config.yaml
n_layer: 11
d_model: 128
n_experts: 128
experts_per_token: 4
d_expert: 32
d_shared_expert: 64
activation: "squared_relu"
moe_layers: [3, 4, 5, 6, 7, 8, 9, 10]
router_score: "sigmoid"
normalize_top_k: false
routed_scale: 0.5
balance_loss: 0.0124
balance_bias: false
shared_expert_gate: true
init_std_router: 0.00714
lr_router: 0.000967
vocab_size: 10075
norm: "rmsnorm"
norm_eps: 1e-06
tie_embeddings: true
optimizer: "muon_variant"
lr: 0.00887
beta1: 0.95
grad_clip: 2.0
batch_tokens: 131072
seq_len: 768
train_tokens: 740500000
steps: 5650
dataset: "wikipedia_en"
Below are experts of layer 3 (counted from 0) of a mixture-of-experts language model. Rows are named router (the router's row for the expert), down (a neuron's output weights, with its number) and show model dimensions 0-127. Each number is 128 + 32 x the weight over its row's rms, rounded and kept within 0 to 255. Numbers have three digits each.
After each expert's rows: a language model's description of what the expert responds to. This comes from a sample of Wikipedia text that the model never trained on.

# expert 54
router:089194106178141168130079131160133204165126097143151122094123139160160127077114113174122186166108179122128107110151135162079118072151125114134152135159118122128083149134082111169135155144192142168186118104120123115105167129139128177081118117159094134132141162066168100187152166082162159072121141191123154117107119164073090103127113083096124066121123086139118111115181063145169091119167
down0:102151134117172142161088153141108074180132144136127102076149115148218146143113182074128142104099095098141153105163063117146089099156133105105140111094084159127087114088153067117124110114161151162175139120133080102101129157171083155160148093096081121049114123124138138086145115136097123174158174166100179107106031072116180085176143131150164136152127122134129146141085118116172127170159
down1:103147074157140054195144127143096114146146170120157150139113094117104106129153145134159074075136106224105163179154193170163141135155139111180185114091175091115116131167116106086109153127168125115111124115137109120174163187127110096117151150086096112111144107180140105098104155183156129132169108126140094120111153102145151146101176096096147169148100147132129108042119053141180118075100
Clause-opening subjects. Pronouns and connectives opening a clause after a period or comma, such as He, She, It, However, Although, whereas.

# expert 6
router:094214114090146091145100091085153187139151108145153088094161172145064148154123088144173169143149169135091111193138111119128100157159163156113081105099136123089178139147134150162074144121160157167151104121154118129102167153148116147114102118186170145104121125183071135127115137078101116116120085082124101152157036122138088091176156152149097136141130160075143104117184113095189151119077
down0:160130115132102139156135143102130142075156117125102133207111169180114133116195178113123101180154218148123107121177119130130079135163117133149167088100181095099109133142115166142128147134076108176120189139122122188110153094185092154109136102141093086178107103086173137128141082143115227140197092132185141140130093152139110144105086099181155135146141189138120136146110120129112113128066
down1:134092184105175106150080194138136097110115154114081111117133094083132128181120094085115101124100195117152111148128114131096087143046104046087128121103123088067124180081142096139096176090098134127136137072149194095090055141143132131129172144168164095147097112154133189086135107133109136151077179076080113120112101129129134147128076129144140117142150124155120171140118153178090160171133
Word-initial fragments. First word-piece of a lowercase word right after an article or preposition, such as en(emies), te(ach), un(common), dre(am).

# expert 40
router:089168134107142139113115099106158204183074144140155122073213149117136152145121091163130183196133149175100137181090102089102147162150133162138060122093123120066133151151121135148069181100164116184162103122136110102124164171158158123145071097182104177114145139151105087097139151087113110106103087137103097161156105119120104108186145104110154126189106116077121092098162108103134143126082
down0:058104180082123120135125147086162114153142112162135196167125156092127161093140136074144117144121159146140137116082067122124158136122059152105072125121174137047119118123158155066123074136079109156172096122172145155157113122119130084138102140155164162116110140073170153187092065145099098138146154101149111125105173184175075143148128126130144129143149140086164123109126133158043061105147
down1:140170134123113138103116131144116113133131108166147072189194118117116159145157138130183129119139135167146113124111170151160135184194089110146091114134090135100088044085115053120115108079138142121182184151173212057114156115136079100152096151114100149140150166168140127109139126123130161160156133114150120137173161086142122113107085118124110185179089143118149135193163145041088109153135
Verb and noun stems. Opening piece of a longer verb or abstract word after a comma, article or to: comm, expl, emphas, encour, un(failingly), ur(ged).

# expert 4
router:060126191112112068124100090102123186133142130102125113126154115129095117135088079179098232129125160118123142097155075105148099118131083074111125111143141159063137146169170133173154106181118176156116089126123146125163147141162151158109075186133145096165155135152139126046178151094186100120085091101126200137145112116128106096155155102105108151142108152161093137160091137154173147146088
down0:137128124168098096153111109126128082099106198136124102127173140074091147131164102098158108129109163182145168176121144197113094076110139105136170122112142200146139113120145086140100123088124103144143083128134143091054096160078116133114097187113119200130120048142180138142171096149123142151162144185101099170129130098069162133120114122076147192163117117178080137094140090094177156165128
down1:159151162104145109140156129126110167184114154087089122110053115142098133123107189124126135165143092086123146103126136143139117148193060176150114122194108114116111214138128081193060106216123117178107086177080103140086133089116126125160168086080140136103142148177105201164134131136140069151114137087132162104111141160138138123161171143139127087119102138081122167076145155116128124145123
Table row endings. Final pipe closing a table row, before a line break, in airport runway, election and statistics tables; also list arrows, separators and "also".

# expert 9
router:073174126132160160135092105171126141162181105168074138121202188187079099079141146114139227145134145091131137191131117162118124134152174097114130128134117143115139118158130109159108193123146150139163115095080124133136146113111199139122124098125142136071110084137118113116128125092129150124078180163098159069140089140135123144152026066117167095085110094069072135114138129136138122145133
down0:165129196105143149084146111124140094069144114134169179197105136197156165127088149143106101178070153165098163101166132145123119144157107130114115104133091124165105186159153155092112147146106107156114088128089103143095133064125092090048166118136154113175148148108182108158117127111156133083131079093112149103091144175147092106115132156192131147149141161155107109186176104137074184137061
down1:167086104115136083161113089161156102133072099129204075175116113132168126129122128118143143097082137109101122067110105090181198085074137204172088119081079128115161111158115142132152099089144122161034155094120120125125173150148092116115091131118134149127077176133176145144188141071151145131109101143130153085065142095119140165069122125147120155173123114136142110129119183111168142123086
Clause-linking words. Relative pronouns, conjunctions and subject pronouns opening a new clause after a noun or comma, such as who, when, while, that, she.

# expert 22
router:143150103146149158117103105152126208100154103134114136105187124159159088109126116155081184117171109160068083095147118117163119037119076157068097161100100078142070123137127114108140145154129143059152110046095121081123144112134134094097092094131130088155157122096062135119112105152167099155153173117152121143174108116117097126098119159109099162105127074091057147139077122166160095166105
down0:155167140116131172129140111114075139118111151161157078181096168099140197148100090139093066142166138109115124155148115098176177133089136111058135109124155059155153115107115201116155105069096107173119134120113147165176113159106065147097194136054122138114131171094070175110105174152095145123130151133149082138123151137172173179078100154088110102111131125145107132156113192152160156111126
down1:148175188155085080112102127111080109164197080166182111117084130143107139120113107145112146118154106091161131070128101118131160103172108099183152103134120149120134143116113090133111109104111209125113131125167113127136187057129167116152108089079142134125143095132144113132170111122127092171157175043113105123168181181098103142119162176103083167160123085139117038119091121152181093164131
Year final digits. Final digit of a year after 199/200/201, as in 2003, 2009, 1965, plus numbers and commas in dated tables and election figures.

# expert 34
router:116170088091153097151118096086109122157098089182132103179195124159099113103187158120123145126099159129119147186111070089112102112140109233127169099150061067133210123107132128146149157168110148118095149098146154131134134142109126151126105149138125136166152120173128125135227145119118118135060121133097229136095117104136148112169110105134130139170117139103091116157095085174122160101125
down0:077105104142161130148132149135166139108102097209116126173101134148095151214140072124118162115103081154154130144138153145126163161076105129148097125152163152153070098123148062093102121166142095132114154073152173088110098097207133081150097131149151168116177123071089189140117194121170142167095156112090086131124154122083130111145133147082104079182116154180137104150078140106142107152150
down1:169148064148135139135136119162151120172172091134142082119116153213124098068098135144157170120128197182124123176125068097157159156050146135135145088059093155148124142113109171097134112171097101121124104118157078152110095203152149105098161115111121145109122114125127150064160127166130131137066102125113136088094144100146119129115115214103090154129078114118105122087093107187180095120156
Small numbers and numerals. Standalone numbers and Roman numerals in lists, titles and stats: episode parts (Parts 1), section numbers, coordinates, race results, track lengths.

# expert 29
router:138195114150167159106094106086129156177128131088082127146167135103113161145118096154095143116131077139107115100129126079126103084119109156060089167098109032149088110143160080105111179153119162090165125110156129050102169089098127099119117085161163098122118094124120122118124102153167105193117198173161160163168126098135080141086142150087103140117143092054086126089131084128135083147114
down0:101080098115125120180158156135125170081130130108082130175136116144167099125118171137206111099094151129148151154093149108162127144165114115056117083072156148108127118173131111094141115151149115159197165167136097076122136125068135139147141117163156141121097120139114142139091137166112156156139116130170151196112170152099099072129151201097105068142088155160165177158102198080084132205088
down1:125136122190106131105150134105208121109164170143143141174133109129064186153122130079175065108148141116130152157179180177170132114126142100112162139178150104157142127127093113211094064143106160163138106114122092105068225110119088060171117129085088123144115138064141136089166106105128143158099158128109140127127139150164092112131143108170102113151100091127152082082069155103129115116114
Year endings and ranges. Last digit of a year and the following en dash, closing parenthesis or comma in date ranges, e.g. 1987–1991, (1978–1997), 2018).

# expert 51
router:129119101092177044138103108130188113172061144113079174148180176138150146103135174177116159126097159155104138084187143101134176081154111150115201119067099127127093114147140130125096111131120153122128180071109114155169146105156142076071124135188168080042116118169110132141114159097144147144139138154109115126104119111088108162102138115128090111146174063132109175096138110139157169160159
down0:139143106098106125156144100139097073171139147126108125086137113161105136117076070118088152153107176144139109098137100119178127177170102139091066093069151167191087163152116109097159098113094064130140102107090140169124098143182153156108159141099134153171199114132162133124126141131096140127129149147132162210162202114171141112147101174106163127105122080090135097126174135167069126193065
down1:086133136186158141144113130152165137179126135174180089145147088232158133152120126148184133060151110158150106150141086127173147125147140091217125166056105108085090097120086135080144109141150141054077157130161137112126140122069159127134176073141121122065131092119107165137154130168150150193119128158130198089115162134137124136086156114109119090100123141150151128113121149116113078127166
Short word endings. Short final pieces or single capital letters closing a word or code, such as bay, nm, the W in coordinates, and country codes.

# expert 46
router:100134123097171137102118144141068128088130117218161149108114118172122120093149148157077106126125122146122143126119177086131166153102085167061109180097127104134143077141156127122144136128090150128128121119086119091111110136135157133056135145176141208162151121107079037070222108075146124086110131131089126108180118171148115148131089118109123110157119093119103127081070099147098081098179
down0:121184122155126136176171160150117130174103104108107128186148123157125122118104080144119110054191165119155156126157128086108121152115115151104093113074180195076131072113156086096142072134153083173122100104142079148103171126147139092165081128190200156127090140126148134125145115086168168162187172121103156125079079189167067148154131111144151128134112158136088113148081130160142154102118
down1:165108130136180142134140137091115124075167130090070108152184148132179076182122137146062147120119168111174094121114103129123124098105146068138071133130117059147152165155129142116157118150095143172141102089106129105035156255162121154140122130158141123155076179143085156099125140134138105137169098131109104111142075132111129096111115106075148125122173121166121171103166177135104098134128
Surname endings. Middle and final pieces of Slavic, Central Asian and Indian surnames, such as -ov, -ović, -ski, -ayev, plus some chemical name endings.

# expert 8
router:124239088144143127131107102135128170122121115139235134122159072155051124000122205126115149108142135140118110152132155139139117126127127171131111149099127105085122170166110117203124137136111131077129129128120122123160155116156149141060109130145146138137128126122119102083154104096136083109100135133114102079126113115130104126102104112138148070176129114083120129113098114133149052115197
down0:135165156149154138131176087122101125131154187114167138107125144063086148092125118127067135105108118073181133109096131173094117143081134094195119105145165192147178147167124122090120171144152067186153167167147161122070157169163140142120177137146087116094134167175114212163083180171148123133055097096153180132108165099129136159107142152151135119157102107134120159091079120107107104111137
down1:073151158128155121127161149102202189112128169086086119071110125061146138164088131133105134138107080137171128156103157134105100117152126168114086108080113164147128171155097075127164120226127154139123102122150139156137133115059180081157160100145156144109134090155101145081143118114107179148120122119124098045099142144073066068114170173140151167148179141118128176127123107109154118165096
Mid-word suffix pieces. Word-final pieces that finish a word begun by earlier tokens, such as -ating, -ation, -ated, -an, often in proper names.

# expert 58
router:111118118081129162123128058165136124109185137173144157125112129199093115083191099165089104191067129155104151113141131130119152159143116156127053096065092071116085108126165133097140139188133213088138130086122144138120127158144110096115111136167112164140128089112147098123193142082141144085073154148088136153153161098102051141151092116109086098104168079139143108080104122132084136151126
down0:179129171129110095134133145122136104105163147152111105101177185121127163087143136147100121074203064153134108107148154092112100096102109108134071092154076140133143108108212189141148141097156135122121108148132210100132166138159172131129121179148136121116113120054185175159108124115099117188099165067149152114096083084097151114116183147131108162098181133160093161191096168122125135157142
down1:168111139105129126145128155142099157076076119173184120100141105162163086118108125134136067156083145164119141138098170078124149167099099159151194128187186094130129118106071148126113113156125127091170099128158110166134164132167134136203140143046100147142154119098137162180128140145180142071105151197120141085099092183152159122104118134176171092195089122168148117126187124086164141107144
Name middle pieces. Middle pieces of personal names and surnames after a capital initial, as in K-ess-ler, Ke-eg-an, K-ond-ratyuk, often in tables and lists.

# expert 12
router:085128161154152093126115082102070133142085118192115105116158181171147169094144087160075195064137116148093120164142091134155147117153115192139080085106087122147109201164107120186127132158100141118145115139132157116160164108166086106142163119124114097130160116094130130135152165135113101088033131112089179078112136113120094136137138153125159110138108181139168089137206112198092098124094
down0:133158197171112140104153047075102158184092118195098150191114075149148143086141124111119122090109132131141113087120143122063156136129086071062103074116112122111180141120081097112120100112076108109149160149115094170153135135148160079089124139134148106167079115122099104129140149108146138100089101142112193071155147086148125105155150144088053134077166093151087150127151154119157075142155
down1:157116162123100185097118129148080113162130165199061133135115094098123174119141085112088103126127130094123151146115146121077134130114120123130147150073161207162135111072153115139128123155107141128138174111084114112117133182120128151113127144065120073185184101089113105143144160142070074176078105141157122179121125205072066134141164159167081091076105137123153158124122066099151087097144
Opening parentheses. Opening parentheses after a name or term, introducing abbreviations, conversions or notes, such as GEP, 238 lb, guest host, plus in, =, brackets.

# expert 30
router:138151151088134133065143093136099143150106118148096184097174151113072111162181150160162210140143108123134140152124091149093175104104108168116082078138055094141082138177067130075113138204092142087137119087082124159173146123119088149138131131149059098065174073120117117128151097136131173107106128172076121152148103109107119097173090177103110123155152081136110097111131086113108145120099
down0:086152056108103127129084155132127166123109153141159105117159083157169120213152103112114134153095136134196151116130118102153160144116153140129076078118122147089141145120086098117135079123059092115167091147158146106085129102130080122131142097144072093172160171126180174138122061133166135099105081055111165146072103087095141083104153116189092148171138068090144127105168155153085118103127
down1:143117104128153159105114129131168153098185122095124139157147094162075141139211175201135143167121090097119098147118143140090143150176164126055102202167146130109087085141097149130108126064048170083163133085133122121115175100119176105101128090113164109154176144132175177113101187109134150165167113060115121107110107120114136154119135093180097126096162131113150098140158113073118118182157
Predicate after be. Participles and adjectives right after was, is or been, such as known as, considered, appointed, written as, similar to.

# expert 24
router:115255099123138131134123120129125150099127106147206127128139216171019127035127181158105162112123133166117129130132137128153119115097147201127121085132124115104119116161115137136127128146101125073119144111129127127160149121161166180049118136139123164107122145107117105087169131105143097119092108130101121138133114131137117149141106119144166095213142125065091120152121103118119067120176
down0:116113084130126047190127164198118110099147111157102110109090155123099138172118095187112151100161126140152056128109118161204095142103087141140158095060140164142107106127078128103142104086130172124110071119193121130079152150061163166128127084130123102146112112084118074094129128138030130150167109164095122144175168135113144170170115110191112144151142117118123127104156104149160128110166
down1:155104109123118129136114080076093067122066216141145126063160105151086180153108173106106115129157087118150093144110116097129121096122103137138134132186118161131161082152138109154169149095166146137087081139143066112100148145132081097142169144179080124149067178134072117169082159121095148104138130165105180129141097132142110115120197138109167081061114088102153107153087136173134100134187
Word-final fragments. Final pieces of words and names after a split, such as sidel-ines, humbuck-ers, McLar-en, D-ory, and commas ending items.